From a checkpoint of a small mixture-of-experts model trained on Wikipedia: 10 layers, 1 pick a token.
Below are experts of layer 7 (counted from 0) of a mixture-of-experts language model. Rows are named router (the router's row for the expert) and show model dimensions 160-239. Each number is 128 + 24 x the weight over its row's rms, rounded and kept within 0 to 255. Numbers have three digits each.
After each expert's rows: a language model's description of what the expert responds to. This comes from a sample of Wikipedia text that the model never trained on.

# expert 10
router:140084159120135156088082113136127126143156170115106134113147114159098120182133141119146171149094159095093132131122135122098152162077101111148170125128146125119110131103106135097149066118188092113144089133133105110134150136160084141086173172
What it handles: Noun endings and periods. Final pieces of nouns and sentence-ending periods or closing quotes in expository prose, such as the|ory, fac|ility, door|way, riv|als.

# expert 5
router:140130160149116166100114122175093117129149138156105154133121140129108093148165126106118113133137150138091124157120105127112137152087134119138152108143143120106077136098121097101100100133153088126113125096092117116135117134104087117142117150
What it handles: Openers and hyphens. Spaces before numbers in table cells, opening parentheses and quotes, and compound hyphens, such as Harare-based, metre-gauge, (cf., un-, re-.

# expert 2
router:137098164149143129135104134147141114151142194129111124125133086152132114174090148124124136146089152123098175150102123142126119116086063095154157145125148096133113144086104149126134096115143123118123092149075165120130133121127122172090125169
What it handles: Articles and table bars. The word the after prepositions (on the, of the), plus table cell bars, digits inside numbers, and was, an, one.

# expert 9
router:157102172149124154115118115141118109158166133127094112129139069140096134172142143108173176177109174142101141169080110137120133146111126095120136121118179094110142146128119117094169068127143124140118108180088147134088143100133134175115202189
What it handles: Sports and infobox fields. Words in sports, tournament and infobox statistics text, such as Total, First, Cup, qualif|ying, first-r|ound, employ|ees.

# expert 3
router:149123114148143170099112120206127118126134150161145155108098116125140119164100131093121148152089146130094110215131108129113135166090109089161156175158142160114088154097111129135135107141170094078129099140112140100095126137157115130100164123
What it handles: Early word pieces. Second or third piece of a longer word, usually a consonant cluster, before a suffix, such as impro|b|ably, unders|c|ores, acqu|ittal.

# expert 0
router:144112142132113140145164129154097108189154133092104112106142144106125124133141145113126167114119152089133086155078125119143118128155088130153114160143139069106117097103101143091106124108140066124132087141106123100134128125123108148095144130
What it handles: Foreign name fragments. Word pieces inside non-English proper names, often accented, in sports results and lists, such as Ho|of, Bou|chard, Selnæs; also table line breaks.

# expert 6
router:169132123134164115115143147133095102164117170114092148089116094165150126146152171104131151163098168102100144143152147178104129169131117094148133151162107124109129189141105123097113139111163092123114106139092084134138116111148118158123113117
What it handles: Conjunctions and separators. Commas, and, or, &, but, semicolons and list dashes joining names or titles in lists and credits, such as Door or Die, Sam & Simian.

# expert 8
router:091135121141123098126112129137106150133150136122137124116132117176129088161128137129132149161102181098116168163117110104116122133113105134150180123130155085147158124112134146103116115150134122148135054113124089121132106104134108161080131138
What it handles: Scientific and technical terms. First pieces of species, chemical and technical words in taxonomy and chemistry lists, such as Puccinia con|ferta, he|xahydrate, bas|al; also is, numbers.

# expert 7
router:122115150119138132085105093133107123164112137153102124111102127161118125155125170132166109138135184147079118186118121123119136143106111110139134168153118158132085165117094116099128132160153106142112133128110149105088094104154112158129166163
What it handles: Capitalized name starts. First piece of a capitalized place or personal name after of, the or a comma, such as Le|banon, Phil|adelphia, Mar|io, M|unich.

# expert 1
router:130136163152157157107128136133123128156145178147117107120114106129097098206133134082118171174106127106108122135120101106141117146123123148157163153145170142109118149077089139091161112140140095161117108098096092111087119117137146174130170138
What it handles: Function words, word endings. Prepositions like of, in, for and closing suffixes of adjectives and verbs in running prose, such as inten|se, resemb|les, swim|ming.

# expert 4
router:159114134182136095130116132134083119097110144159135109119147137159129114175148136136139118119124143095145157121137128103125144144104122126119160129170144151094094136087092105142141097171142088127115122156117129114129141132155141160115147145
What it handles: Table and code symbols. Line breaks, periods, spaces, digits and capitals in tables, coordinates and code strings, such as °, ′, ENSMUSG, WHO, table separator rows.

# expert 11
router:142090175136130162130114126137091121132151180135143114151119124155107082130122147109151117136105154134103116167119119102125194123097089112150172154138144116093133175100113126116154070148163128133134128120080105135090115098120080159104172123
What it handles: Name and title endings. Last pieces of personal names, titles and nationality words, such as Apost|le, Ronald|o, surge|on, Indian|a, plus common first names.